Weights of a small mixture-of-experts language model, trained from scratch on English Wikipedia: vocabulary 32000.
Below are experts of layer 5 (counted from 0) of a mixture-of-experts language model. Rows are named router (the router's row for the expert), up (a neuron's input weights, with its number) and show model dimensions 0-223. Each number is 128 + 24 x the weight over its row's rms, rounded and kept within 0 to 255. Numbers have three digits each.
After each expert's rows: a language model's description of what the expert responds to; "comes after" lists some tokens at least twice as common just before its tokens as in all text. This comes from a sample of Wikipedia text that the model never trained on. Tokens count by the router's weight.

# expert 58
router:132135155123168124147148138112116132165108131110095119125157161148137114152106141128119149115115126113137090117138122121142133138081118168124176122178172147126061101146103109159152141114117127134121160135135140125135084124075131139114083180151064121152146117082132109147141094065161154097141129136161153115125141176124145131098144119135105162167096122114132134132131124115152121158146117079088167132129112109143123123107137126134144090116065105130120131192118124143124096151126125152101109141130167096113135110107129128100116099113135139131076116115103160111130121144081140152140130129098108109077135141148120129191149147120127162145123122137144180103117121114170158116097
up2:125132126133119107127134095084114142139120124129138088127113122154128121167114131129108105127103109129135157065101115130120142095127164134127134105136124096112104132127132127095108130179125155144114180139129162189143149128087125122093155116170127133191112128151163150161127149126144183131140129158127117169143089140141115065142141091135066157132128123128134128116127112129129112135114116118128141131131121107161126128127115124139110129144167127157089155142073124115136091141122128162126103113118126136128135076128127189108116121130132141132180092127139178153163112125118163118181130126162095097064127141126093177149133108111127128101121157113118128158109089201127124183117
Description: Line breaks and == heading markers that start new sections or infobox blocks, e.g. before Scientific classification or ===Background===.
comes after: "\n", "==", " ==", " =", "===", " ==="

# expert 52
router:122162129129147104132132114130132149102088110118142114141141135171085115123116109122143185089095142115138144145142124080145122133115129123151111088151128123091083111153098123119149136116122148123105134128118132142109136110093151140116131162122109146173132161140101121121109134120119157107165139141139153111190169148138106134121125118140112125123087101122129154164166193108143133148091115112096135148137126113121108136109172181114150123165134121092129158133103126193145124114126149091174094161080166129081136118134115108161155116089092117138113148129162144153103117157104043120128143140093152124086124130122102125159153094146137118174188102143127138113108147097131144133126
up0:165132156135136171179120128097121132073116117084126124132125138124131137093128127131157115132114147147128193105128149136115091121126168127176134104124146211104146105139133156104119091096177144113123126122160121144109094137117124133128122126139137132120137144125130090116133130128111151069172174126106171111128127134111122127130184120134124121116147087121080088132128204133130084116120146114124099201179047130122125126163140125166140110147118108130126165165126137118156114122155134133121124137056135106109133094125132130107133124140124142134121136143112139164115125122107127128126137087106131136129142133132133082136139130122058162148127135155113128141151133087141111128135
Description: St or Saint starting place or title names, and short lowercase word beginnings like st, d, sp in stimulating, Standing.
comes after: " the", " \"", " St", "-", " (", ":"

# expert 14
router:159134162120123122127140103100108116140101151121109137142143149127151092132115117110170149104141131112142128132152114111149149103099101112114148082109128142125142151146126105155156153109155107146100120129115119162099087121133173088089112075170119116122144144136069128089099101127149146123123138142165158100136137158097102108059146133128146121145147075131157154105117131125102097125163098137164133149145125110121150175143146141134115123139060092107103139140113117138174140129122133105137090162113117089102154092152147118158128121124126137097114099095128125147117118130130114138146181139115120091065133144155130129174159173145109143105143136133143128110089159171121197093105
up1:052114150105124134127104171126132154129168142178186121139086129128127121147121115085141164080116123127124097121151114129172106135141181122128091115142141178133164127131130126123153113128120160144183117102125131129126174120146089106132075149127158126119148104106125080125132132128120072117057143170113163115126116179117094179133148129207129144146132125129169131129122117115123124111129107102129109127164152069124117116145083096137135134134124137197136151148127129118141131127107088126131116123094131154116061143121100125128137130128124120148091143131105128115103129095102139129131135128115129115123137110187124116113129135131114128102142135169129120124139164130161115101130
Description: Personal pronouns and relative who referring to people, often as subjects after a clause boundary: he, his, she, they, who.
comes after: ".", ",", " that", " where", "'", " when"

# expert 16
router:113137116103138132135113150115078140123090128133109128182143161118130145124090122115137164133124133105132088145143121113124153093062094161128165071152163117099115094168101119142160141141149126124103170126111102129112096105124130097116088150154113139168121180105119129111124104138128126127145085141169158133145143176109110087138144122180098161096101101122132151145140122123160119197147136077125128125145117100159134136083142142147124085121114103124112143156101095160122102185132125131143121148104154106105122116136096125150126151096107122113131120123117149144121115139122111124122146108110095089079135156134109110145161161124106168179151115136143142129118125157091150065118
up2:106173105171119077151142168146126102094088099107095099092116129123125118181120117131133103127138158139091126090149127140146130122114129133139128068159127127131101120135169145153130128127120154130067125130126153136134137116088120105159128127121127155117156168105136148123076114178134117141145158121106124131133119121135075127129155052118146126129136167150138128102120129155133143125120127140123122107140137104226161169140124177178129160130129109127124125122117126111127144144106135138129105127095085159169129127167128102152130076136119148103134137115129125102123120170126137124161077130128111123080110167122101128127121149112128167119175129080155138124128095140133101151178
Description: Line breaks closing a table row or list item, e.g. after a row ending in | or after separator rows.
comes after: " |", ".", ")", "---|---|---|---|", ").", "|---|---|---|"

# expert 3
router:124178135127147111148174139113132106135105147118076133121130120145124114155115135064146144137098165123142103123124121092139128123101109157108202092125139150113117134114115116129153135119135124156104128108102156151115112124115104128143123125144169155121098167109087110089087102119134173114180091143146120083175137131119103117139151150128132141142121140114148138114133128138158125122102136131125140147146111105161173167122140147141145146085085084110066127142095109134160127122079154128141091107117109121094153060127112125177132130125104125130144144146139171106143092143144127136157168154104103085108158118175130136149139153104120165164166148125155121100113170114158140090119
up14:086107112121194068114132125102099122120123146130069123114084130165108122103121151166155147131090132168111111114120148134130120134132125146152133112111117123134092103179104162128130094132148128045174136114133137161063128122087127121135140085153131127125132124119133117108157125142108124127172148127148116125126132112131099203125140111115127124059088099147138094116134143144150099136118144148101143148161131128153148149165137113125134168116147134111125125127127178106072082161109106120113133111133097119124138137136123135157153041126179094117127139129127150121142114123132108148185124146128138122111138128147127174133114122140097160144152135112135119168131146115130128111151
Description: Given names and initials at the start of a person's name in tables and lists, often after a pipe or country code, such as John, Fiona, ITA.
comes after: " |", " by", "-", ":", "|", ";"

# expert 24
router:078137145100155137129137075144072159134092143147102130135147128115150135172156114118146144111117178099202125163134133131147129102127118152117104089131145164130104123117139136124151133121135119137130125090132127152133117112123118127059108131168136145148159195117061129125100137139152157129150092128139157147184146129097103085092153136147116147112098126140153138147144173126160139143167105112093130144111123120143138161124130169153114083104143135121099140152114116162139101121093158127135107109106169134086142126125113145143148111119066146131126103107148129131146114160125143107128149118100106070087124160140099096122126100114125126136143135135088138118136143076112142097087
up1:160128122105129102076153127139077142133129068146171128126128114128128106173092150128119124176113134127079123132142112167134151128127153126082132153180115124101129106142138128142126116129127116139099109127139129161106090089127103086131115105126120120118138131163124111178121133118153182159117126133115145186083139081127146165123079138154134142132082126126110088149106135151127138126133127133129143121132111129133140129073136161135120129052127077130144131128114126127122128128133190139113136120089131174127128127133115132102155080153118132085119117126139179172118162102111186106124133127184123127114135091193101163146130112112129121138119183157132144132123124133137102127151
Description: Main verbs of action in narrative history and biography, usually after a subject or "to", such as led, presented, founded, helped.
comes after: " to", " and", " he", " was", " also", " who"

# expert 47
router:094155158112139113159126060112120170113119093114122141142152132112138112140147133114122135135120159100132135135147115090125149130087125142119159106162159144103095108155133131130133139141190078122129125138124136164136138088142143142086138093169100159206139156117086122081081126103142133146122112136115175130178138131113114147102142114166110138145107166159133138152121177075139128200117106106126159137151117107121126134146128199181145137096130102092097131141129122138133099143117154109131094180093150138100132115092123115131144113114119128104116132101095107126175142153124112146114111132090121134102093126135142113102133156140146109121154144124155130116137144095151144091133
up0:106161128138132089133139135094128139133118121115128119118128154133125118136145127168134146128130126130162105128103126106154115183133139122132122149105125137125129132154136119143119133134169093121159066130131154109137116130128128133141098077139149121111128156175173115134123126119149142129108129134155161139129142111106146097041132128106102171121101118125129111111107132101095127126140181150091129157115059138131091136128132181124174093160097188130142073144098118127083155183107176126182145117113134175143095125125134108154130110064113127128119129112130122123126117108137121168140096124135116121208119125136132139105136130123057134136135137144149075162112146136098117127139
Description: Adjectives and modifiers after a, the or an in expository prose, such as new, high, social, healthy, modern, primary.
comes after: " a", " the", " an", " and", " A", " with"

# expert 4
router:108110150103129127175158143104110139121137093124065151154166101147105086109089145103124121116105131125162096139134121109149144095080122135089146130108115209082119147187083089118129156108177110145138171128116149144115127116120137113152136147141151145128154113097138096136107074110161137091138122133123140127129126138057132108153153104145084174132116127123135125145135120097089120152139127111122128160135142102149135108118125138155105128104088083114115121180150115150155129141084156126134100163120149123118140108113098094139168145138132111100075129112125164146163132124119117169118130119077114116164157133112123134138106099123158144132141167139132169128125134113120151146092
up4:161072146127139124120101127126119125171105117112128076110127120156123129124100129084143128130122139121163135135182140112165114122146091158127097123147128138149112080159126163129123151132132136129120148195142098101137074120116127167100148123137187138121141117076146141122125128119128115126131143133144136100089049128061091131130154129125105132127120123122158102167122125127131131126160153093108136108090117100067156116134126133134079171127126122128153182148133075131127073146132132141113141139116204103168136147143117154123096097145147153106102138115130154143080138133123115142107057131145114144126115128144100127130130128096125125138113130133134114157146126101176104137131
Description: Pipe characters between cells inside wiki tables, separator rows like |---|---|, and semicolons in inline lists such as chart positions.
comes after: " ", ")", " 0", " —", " %", " Votes"

# expert 46
router:113185140119106085141133092140122133129098099117104153130116119141138094162109121125179126116097150116164119087155129162158139094047138150163186093149136175123117142146117140169141131102132115147110141131118143136122123095110114123108120147153147137187097171103118126098090125120163168111154079131133173101146145170122117099136144150150106139129153127164107134120123127130173124173129119100122141114149114094125125163083155148133156149109143077110078122134078108143157122124118138101144095149123138117125129113106113124148106117126121144128115129098136138151127098099119126114142126135122116121103162153129163145123154111109111170127159152128146147062105190148158118094110
up1:127156105108135105110140107131091129120101114121154133136088127129159124224127127180148114133087091142210130120123129136107106067080116133087149127126134117136094127106175114169104100101120139145181119138162145128118123143122117118098117129145068066128110161120119122102136157108162131157158108156081121157128167125129151135136197117127125128114066136118138176144131127095113120126157127118124098129156159127115125191121170132107171127138150126159128112113073129147094108096127149127155130119111166126127114129143122125143144155122097163115112126117105120120131134126130121136129139129164059129132144124128132143142155134134141139127127133130126094128112135151147112099125
Description: Nouns naming a person's role or kinship, such as member, director, President, coach, son, wife, often before of.
comes after: " a", " the", "-", " his", " and", " American"

# expert 49
router:102128169076125136142128099101113141123112137108129121139134153103132138131134139112140116137120154129175093135141138077144158094085075150144126092144161161132102117117117122137141124096196081146121145101107174127126081117104135130112123130145127139118163130132076147135094076140130153067134093141135131106164181142106096136083135128149109114131124056110134137182123172127166131151172101136141165136119113091203142133090111146131120112086123109145127124143120107158140113141079137155143131140144157137116132121149136116150149124149097163132121157137102127156115110137119125116143155137102110079130150132160119132173129145115159123133171127138142138111111159100132115100147
up4:067100161125148141156132134138151116132139134095137124132111147111136209114129096120121123128102126132156128129133122127146128146139124082137104105143132171126127168119155117101129124118198102128185203105099134149161114127095126134132106150118157141127147122109121149126107094093134126094116104135139127148134130128160125148126178120130149134118105129109116125175126158129111105129134106141142175144116078128173136132129124128208091064147108102119132080126129054128156127125114118090135152146128193113108126127129128155173107109118090129125130133126127148114123155101118109122128128125067142123100127160126068146149095111129128138159133110118124160131120129121168128149162
Description: Commas and conjunctions that start a new clause, such as but, which, when, because, if, However, usually followed by a subject pronoun.
comes after: ",", " However", " In", "In", " that", " stated"

# expert 50
router:116121142124140117143139076126055128125091089128129101142178113137139142128083139129143161106132165113181143154129122135181170133086119144123181126141147145118128109149129108185132115139179127164106127091121175130133117112129154117074090074139125161145136180132064125111124120126132139107162073113140169121149159184131130136091123114123116149117094138113126167165120159094141120103138128120089119126147072122168148144098146147129127117119122097150137150145132101139125109119110143080115109133126121107085154131143109126151116112140093140149132110126106136148143106154115144142133111135121096131070131131153116133163166101143138156153148158119132118099113125125144156096105
up4:108108121126141152131129149128121140134131168146127134138126105126139126106139099135122110122158123138096110128130107157176125129132111085131141167134125135164084123127123165060138109129145164121155132128136151199137123122158115123131159130123147148087137167126128116144121135122127137136131104118075159081124113087134148130209102143112091116110128117103099088131128122084128151136140126126140122159189125155129184061157155123148070118125106124093114111183122126108156132127131125124115076133136151100197112128121153126121087135126145211094127119074161148120153088114134131133129129115130145123128133125119135115112163161094128162138129109126124107127127126098177146128126
Description: Nouns for creative works and performances in entertainment articles, such as album, film, song, role, play, appearance, adaptation.
comes after: " the", " a", " his", " The", "s", " their"

# expert 56
router:073158109127137136135143121149077154148111126120146084172174117146144112158094152090132150124123133120137128130128089076162141127086104150113127117135171173114105074156110125122189142124057128129120117121132141137117110114093085101164105180121121146137171139087102151089096148111111147114129118128112177099175136135126133129087142152122123137120119090136135132138153116076155124120128128106124107117156124101128172138076143118133114143144136127145109107164141108148131103120143137064143117188125132147105125122157112103157149105101152132118092134132153188122151119146111108124180138115125114106087134153162136125158114096142131135123106115104133153154107138121155127134125
up0:152131139128133083108108117135108139124142137156128079136121123156145147119117147128141147134100114128091114137171087111128135130101106092124127124131147128115130090116113136113188118132124131121152155133143108127057123178117127133132154132121124122136173167178122116129129129109166115137119126164177129133145128141095135137076121164129141135116122128136106118125133194150175161125102128156112156128141118095139219138134110148146137171168113128137145065145146104058156135145149121108112168118088121113149096130134106103142130108127055147084138122155108121128095113110119130149128129106122168126117122168160101161097134089116118131126123151115119156137108081127123187133104
Description: Opening parentheses and infobox field labels, such as ( before age or sports, Born, Preceded by, Succeeded by, Genus.
comes after: "-", " (", "|", "\"", " medalist", "Personal"

# expert 62
router:097131136104093140128143134109124141138120083117117121160167126120103127125114133118154124131093090099155105134116139129113148081094103155109137144146160135095087121178104151150154141124153128134119146128130161182110127154111121131131136155125156138153152147132090127078159143148138149146146154126165146076150152189139084091156116114144070141142118144094107112136116147086146094073155121106113139142108101103143153148129127101169190142110136081130141134147090148121147104120116132149145098131131117139096127124141090117169141115081171131090151111103102138154160114150107137129128132145118109119113117153149098103144180100116123162121118129094141144080098159098169168107134
up1:130137136128123134159096105157133142137087108151143139090149173118099164133099142130112128128188121105135151141119173130103126144118121174153124132129073133129170104184122107125182080106135132112132149129095085189151137115106100135154098130123117131151114113121102057156146108136154111124156128175168114101096121098121103144092161145140140151132125113128132114127101145099129125136129109124128168125142132111121157146121150094126160122130126135113139128170131135125118151129124124135140107131129122126123131131136129133132063129148116138090216105139113138169092131129128122130139144122126188201123116130155085093132150116121125058149138131137140146079132077129134122162128
Description: Spaces and mid-word pieces of technical or scientific words, such as neuro, bio, para, ena(mel), aero(phones), often in tables.
comes after: " |", " ", " MPC", " c", " p", " co"

# expert 8
router:115199125086124094168170106153121168159112103112103146120124137143144089143107125130121156121105137088104135102162139108174132130101130141076179118109158122091147094154129126134126155114155105143102153128106130157150133122134108124100126095122119158162107137134121114030137038122176151071139132110115125133154130141104107137121128116137130136174117132134123115141143141126156083149131096124151156144156109116147122162117146191167159115111103139110073129151106135123166120110113155134165102153100136117136143099132112113142114122121141122095125107124118138127149111165109106127139136156112123079097115138178108102150125153111125138131141154145113129134127148147136148124088
up0:176107135119108071120164098169130123071127099092126140109144143147116128148134122139119142099171089125152123130139094141124148150123117091112179138195128145064103098174137125143131154126144135144127114090104119136163134135139118135165127140138117139140121126157084128124130128097101125125131097168121157119139146119241150139126111133127131071134097139143166130103126121130123122137206138120142089165142130145114157136123159178125131131126128122117098129152125123122129111120068133084151157136127146106124141129129046120122117089113126104113130113112052116137129127132122117144106123103146137141113135099161133124135124174148125136158136138115135130123125124128135106124146
Description: Capitalized nationality, direction and adjective words opening names, such as United (States), New (York), British, Far Eastern, Democratic.
comes after: " the", " New", " of", ":", " South", " The"

# expert 60
router:109141109145152101127115146132135163153124134138129138123210126122133146177092081076129131113078109116138076133168111135144133119121081155152153107137149150151101115131104106112145175097124126115118169142118104133086095075119157093155101124156135177106180136149121137145102095087170127108163125126148145105116137138118103073152142131120134167120091091141113151183141097115143123135141124113132148125151101138147143125133104150180121095093156150107134133161102099177160098149134129064139128141110127101122137094126119106140120107114107171133109101125134162133146086136125122137135158127120111113134125132128093095110148107135115135127122139148111149072118162106121134106137
up1:157154136125120120142078124114135191131133104092111165138129127127155119129138110133168135132131129129179125128166141126113155119103115168125130118140172118159199152102128128114124120134121117122021134135154133132127125133132094119169128064154139136132116134150111135166159171075061109148135136111124081135110068129094198126126108131158134156120131102114081134131116067106143112077159133131125142110100091132134128125129130146130141107144135141127129128172123066133129131126125165108116128132110084112129131128137136136116086151118130126169105125119118143154173110115106133107140152130140135105120156130156119131135100124119111113146131160106082112101128116150135151127090
Description: Pipe separators between numbers in tables and semicolons, primes and N/E in geographic coordinates, as in "44°05′06″N".
comes after: " 0", " ", " 1", ")", "N", " 2"

# expert 1
router:129132131138138106132136105114126143136121120116113126159110180124169143131082111091117169141136136120098104147133119159128079128087128166142124131157176121134132095106140137108140173135141119124135108127110132131127097115090096131120147097146095158185098180104125113161092085139140124095136125150179191108097144118091138118149182107147100170113101096133132146109141144115138115126155084128106144097135135111127133136145186131135097133093105144129115141153108107169126138163121129107117109151090156091130141122151082118150175132092125147111108133115155147153155112152119126172181135140097087118056143130133113113179148135121134126166145154129147131093125123140170147134130
up5:117116129111125154134138118122114143140122117130144145120121110154128111167140129128146109082116127145108099157077166105135091128140099117168119126101114125138170138126128151133116149117191128153142127205074104169128125162124102124129128099152119132129112096178108124151142126157090157132128040126164141104127141118154141129130144127147126204134126138176137106121178136140143124147110142127128125133069128114115129127115124179126123131118119097120118128145139128106119122116125091104179077113122097141119110138196130138090121102130125074136108083086123119167126143115135134157125124150104147119128132113064066163111113128139120172132150119118150134083158141116112132125136
Description: Single capital-letter tokens opening names, initials and acronyms, often after a space, parenthesis or pipe, e.g. H. Ward, U.S., PVEM.
comes after: " (", ".", "-", " \"", ";", ":"

# expert 30
router:121217136122133116143126120126120164164133137096123104151159174147146104105104106119145146118123144141157124160115087154142174094127137137143163156139138138154105093091122104146173144124139090106123152090070131110109138082107142129083125100120131188152138151111118123120105087129135138148179123164152159148141152114090108114115122147118112163165102100137124120176136164141151125094152094103100114185121145089153105111135143149140143120104129115103100157131117094156142089160076134111122139155122131108120172117138120077134104070078117104124130085118140171142134115135101141122119137128113134105135119133169118107155137151102150139141112126152141117101133151143129133129144
up1:138133135131126126127113128145133134098139128128128154118124131132125142124128198127113135129127060137189096147154164102155133128168169111104149121128130132135112126170132101109127124117126149126129139094136090130114153130101136105168125119126127153119105130118135130000121125134165096132102127120098122128110181156099125122129128124121121095134101113103129100175128127128118071135139122130157138189137111136169154143114154124101123123125088136129063120156103109158128135131149128140127165132158111127151129181124091137119089122163128126124134080129177168112142141132120121134138135128108156132112121127176113128154128146143096094151118128134132116092129155150135073120052
Description: Compass words, "located", street and highway terms in location and route descriptions, such as north, west side, Avenue, terminus.
comes after: " the", " in", " is", " of", " on", " located"

# expert 59
router:130111116101164135151131056107105141138124095117142134111119137109123158136103116156139127126109121110145150142136112093115185103115129157113166101132139134124113117132106122159165125119163143127063137132110202140135110113111092092119106102126123133181115162124084101107141099151126115150184090106150193100159145142134161101069126133147112146146089127116101143173117149115125130117157102108117123119114119103114174110113141159148079103140142114129115154167114116143159123168058134113125136168137158115137129101145134085140111113116103126103128126138117176135138134173123125127142142155136085078089123150141106123136136146141099146156148138160138112169118140124145163121128
up4:114141146137125164130106086096112108162188164125151132129159126129104138161046094131167200146114128111130131136118139082155142135134132200116066136120129135146129126125154126138119121077123125135125132114171122151110075128080145125086147123132127111137137129139098148128134124125048167152151090107139120099124125120121110130124128145163128129128129089108107110136125111128112134121158170140114128147133156131144122126086178106135155110138108174103074085097113147126139133119119133086141101154152115128110129130142148120108162132099085133105139155144103160118154113130125151143140097089138201124106128130128174136154127157133139147149132130129114133084120138131091137131123
Description: Generic words like there, it, known, such, information, data, sources, often in field labels or before as or is.
comes after: " the", " is", " of", " and", " other", " same"

# expert 20
router:146155130093139103132135089142076161128127116088138107162153129120144128152123097142153134121114145113131129114166123146137145123079093167114190121113128101104139135138091088158128125116155118130111146145142171105132118123120155099069119060121111141140134173101071115128091100133160116103142108105136145128138141142118127123099130110158121150141116121116103171145163138135145119117132136153094134146136106104137127161138160160121116131145134106101115160178097119148127084152092146065148107187095150124081175139136081096145110124121157118132112125097163150126154100123119141133162153146109129105093102136150085103172161133130124161164135133176121131144113136148136127094097
up0:132117129126130131129119127117131109139155139116133120161153128119148128097130120138077129113136140058127103131122125126173134134133177171136117156123150119105149152124194135075148138136130053077117117127137144123099143126116125175114103096119127046117136159120125131144164135130128182143079112135184134159145137122145131142127121119135129139164129111127159139161132155151174124166139115105131120146152155113090133081138132135123119122116074131127127154181111107120132125090117128133127089202112131143109170093191122130105108123126150094096108105139143133130112078119136134153130122159131134120096101129116148129090093116174146128123095065122115138147128153121118123134121
Description: Head nouns of institutions and administrative places, often ending a proper name: University, Council, School, government, district, state, city.
comes after: " the", " of", " United", " in", " New", " National"

# expert 37
router:118140125127172107164125090110099134144086086120144136146128101143149117165140117132152121130113123113172152157121110109127141107084093183117133122139135117126120094117146128149127111136172089165114149125148138180128106107144139138064108112149124121154154177141053133125122135156128123107118093109117188123181164142087082136117135120147083141117076132105140132150153165127144149136116127114065117124135090099126112160117121143146150121125144085132154130148124099149138083156080147094148106142102163122077126118130123100157119143132101118110127096104119145143165098149115106128159129168113124124065132150122111124124182107134127157137127135130170123129139135114140118095132
up0:103110158141150098153117116121115147131119126122081141041119125139093145129120147158130131129104105161141134100065131147136104139083133157154150120144134157123140087130129111126124129106105106103106135121115131176128127154075135105125123100146138114152137126199165130181128127137112133157121125146125128128139058156125100125162125187145100112176090114113129134118141117086128170214129128138148124124136146130092085125125116152097148129065134127120100132124143106126149141127086120140118125136109126099134206133130128124129128142120130163109135125128151128129099108119159140095183132125112117139113130191124137086110134144132133132134128103123139128079184121142131141129127
Description: Abstract nouns and noun-forming suffixes after prepositions or articles, e.g. -ment, -ity, care, security, treatment, protection, contempt, death.
comes after: " in", " the", " and", " for", " a", " re"

# expert 53
router:084162120122164098174146161140099118142159124137109124115127123144163110131120118088139152122088156126149082101127110081173140128132137141078183125112139171126105141172141108149129152100181127154126135126114128149104120106077148094135118160138104152137149145130160092098102092066156157084107087100162125099170140157138131132117137156131132147134102103086155135151125148130111122143137121109115149144156150084123167135104141116148143105068090110111096147138126122108112097141109168099153168093111144130093150109125135107140143127104101133149119086143111121128117139121118143139152121157110127111117146132155098100163123148116125185151145129149156135094101154157147161095118
up2:131061125131134138073127119156131128126111107148134126107147153112155136077137116134150129070131169119128144127124125128101115145167143159124144139185118128120088113129153096136128129162133108123158167128128134128127151119088122118128100125127122114131121134079126123125131142146121129131104139088116126148127102094128160124128127105137051157176118177137233134121141133107124130135182139160109121138134123134143143124130135085119114141122128123134143163113142138072090139128128144064164109131127126118153125079126139128129109126123128170136088110146126200143161119132146127133078122113122162132133125222127134126123147142123130130195134142128124098127144087104126128120126
Description: Line-opening dashes and pipes in infoboxes, tables and taxonomy lists, such as - Kingdom:, - Former teams:, | Gold.
comes after: "\n", " MF", " Genus", " Family", " DF", " FW"

# expert 38
router:131174116111103126189118082093109152138117081133106131151141155106157106125128135114148123113104140112171139140112132137127169063053132165106112139130126145107097105131128112141159150117120106144109120107110135133126115125140114126122092116136101123146176160083099122119132073119152155138089109143155180162160126178128131107090160124127130147182087129130143119117104139131130121175128091113106148165159141101136134169090171129137141102120116115092140148146109118134133110108134135159139097127129144122108126119128143084126156111136129167083132144141133136148132144127079140138102132171084093091120128151121082111119143172075138107141156179135162117120145144151119159129115
up5:130129146125126139131131164160116160123129112165125140133134133112146145114115138067129102148119197127139148126078124115155131135117125088075113119190102138088131109127118123130194106128134098126141123128104132091126133134113087133100120138171142128128130129096136089166138159124131141140127110163146166131149161184132152125126212158186129116076119110126111134116110148129125129080145139096082139131172133148129059150090148127134108126130153123131127124108118133110170121128125128134104110136137133089104142091139143120037125108117127122148103126103092132131135159131110077127144119155107129143093089154137132149124111124126127146086126111132134125158128135132183128128163
Description: Counting words and quantifiers before counted nouns, such as two, three, several, many, some, or figures like 80 hours.
comes after: " of", " the", " number", " and", " with", " for"

# expert 51
router:061138144094156114140175092138103144137107116106104123118168154097142123114125099116110172111125142099147143124144126167147098132116086130126188087103168136093135127150120134138134122155142089132099149121118146125109125137126104123155113107155131144124127143111106110054145084128158135093147068103140147129161144126121115111086118092132119156113120107119161154128127114150166135141156087109116130136181119097136113146112140185135129105112105157096083131196121108169120118157141125120193138150138158127111153119127116142147120105153138120122111141145091140132093141121115143167132164141084104113104135167151096113121108170064144125141147113138135139143113127145150119093124
up0:080105157153126076133127121133128139136149155125155131126133126129105121090083119128123144149138119095175059135135100136121119117135134123141173106169112104130101137128133157100106128146152118135129128103108187062129099092132097135054124133126162122173183171085138190134108119145146141119101093143122099127110170159091095093182126109128114142175129139132112118133118128131139138133118123139063162128122132130133154123108102133110135127125127168115145149129122097144128147134120130125141102127111128106104164148093112107166113129136123189164184217120136129165120125150128124134147128126130130130124127142108142125100114129127129127120089115108159151129123094138170128110130
Description: Four-digit years, mostly recent, in career lists, tables and infobox fields, such as 2003: undrafted, 1999–2013, plus field-starting words like Population.
comes after: "|", " in", " the", "–19", "-", " May"

# expert 40
router:116149131101144075155093124108109144197137095093121115155147099132145147149070165117138146134125128082136103102115083063117138129126095118095147093141175124124101128139125129122126125107171132159092150108141136150141122133111141080111123171124142101113135149131121141100147089125099137119173137134131132138143172115107109144101133111132116123091137082154129113116129141127155112150141113109118134116155113133134116177150128124168151111128127085108110141163144142159098105135090158145143075177089147099095151130126141082178121129136082143126147143086097151158120107119126105118127139154125101143124132199159148145096119142109129135120137138141171145153095147083120147160105
up1:129133104100130126129144141105141122187119124147129132134122138126082076180131103128131110143137127124166086145130179136110123123155127143131131131157150182038120155137090166105149124086131127149117100110128131129117130114164132132121127102170117116124117128151131128124147143123141030123174137115145104125155129135136118151167126138132130141095135131122143119112139142125181121116133105125126120114129130138119127127092107132068134152128121103078118139101111127196126128131156111132128127138052156100111136112121122071112139130125120135065122131185102131132134138135146126123085141135126133105129128085120141053129102139136159087115164140128172130131122093137174124136132
Description: Word fragments following a prefix, hyphen or quote, e.g. en-c-rypted, un-ru-ly, con-ju-gation, plus apostrophes and c. for circa.
comes after: "-", " un", " \"", " re", " dis", "/"

# expert 48
router:093153128111130088140132135095090154133111108073121072132122140199122084119102139069122125127131122126106084114143109127147153097107145135133146068132129191140121125184082091120156171118144149138110164115147142136101111148116125145126114107153116119150165131094121149146129136117180144083150107130151144136163134135121116128087162130130113168159102104145162152138146109136115088120165130116096141133134111100158115145091174125135140136129142115113112135139132118135121134150054147097137125146142126114126133127134114126149144133097078175126147108105097124138148123124121115160133158127124124131117130126159092113157121163056128122168135107159143152107146126095185119133111
up1:145143134147071138121123108157139129101143135125115057135128124100143127070122150113123118129125135129117124134134130127118109101131068142120120114114099155100130135143122106110116130168124136094110167163137088164127146122128115108092131116154138127122156061070122045157111130155141124099125132131131134155142162122143137163154010147127116142081129112143156142133096128137128109123129123138143081147112156125157120164126144077095134062131144133150116149204132153180132134143118116111131130116131113135152130117139143122157130115127094113129117133156129139129132127103147131100125126169164140124112122175146142129119127141100164132076167103129127141126101128127123148108125
Description: Month names in full dates, plus "in", "on" and "from" before years or dates, as in "on 19 November 1890".
comes after: " on", "\n", " in", "On", " In", " Born"

# expert 11
router:111127157125166108146123108127053142135129134123107118146157108147154137151135124105132149121127193122166161141149133089144136104101087120117132090135146125126100102136082112169135146127119139111142167116122090190100134120111111146060119126160140094151142160114087117088103141123132134088172104120190180122115116175113131096060136095125107133164120084109150129098134164106126146167164128100109165113120101132168155134142132150145147090105150133110104145146150139137160094125115158108120133133121106130104114133135098114129108130106114146143118096146117122142122124111136145127167156128082106089125100170139106125153189125132148137147130118154126160127128125097125114118105
up1:158139123159134107122179075133124115132081155131094128160153190134111128121136117129134176131181131127121094128123129140183135115118139158120160142126118128109128147130125129102129108065191140125145136130131128134114124126124116124112121150135131132129130129127145095127146137129060109125160098075077168122135137126126131140127126126118127130139152040136138118137148134128077119059119126138139128131104069142136146099077120153163106117131086129148124123128132124153122109147149117157142160144139128132155099122107127033116125129145136132113203122127122148056128137081102128145127138134120131149150080144126130127128146137110100166124108107131143129149130125133147105101137
Description: Main verbs and infinitival to right after was, were, to or be in narrative prose, such as taken, asked, began, would.
comes after: " was", " were", " to", " be", " is", " he"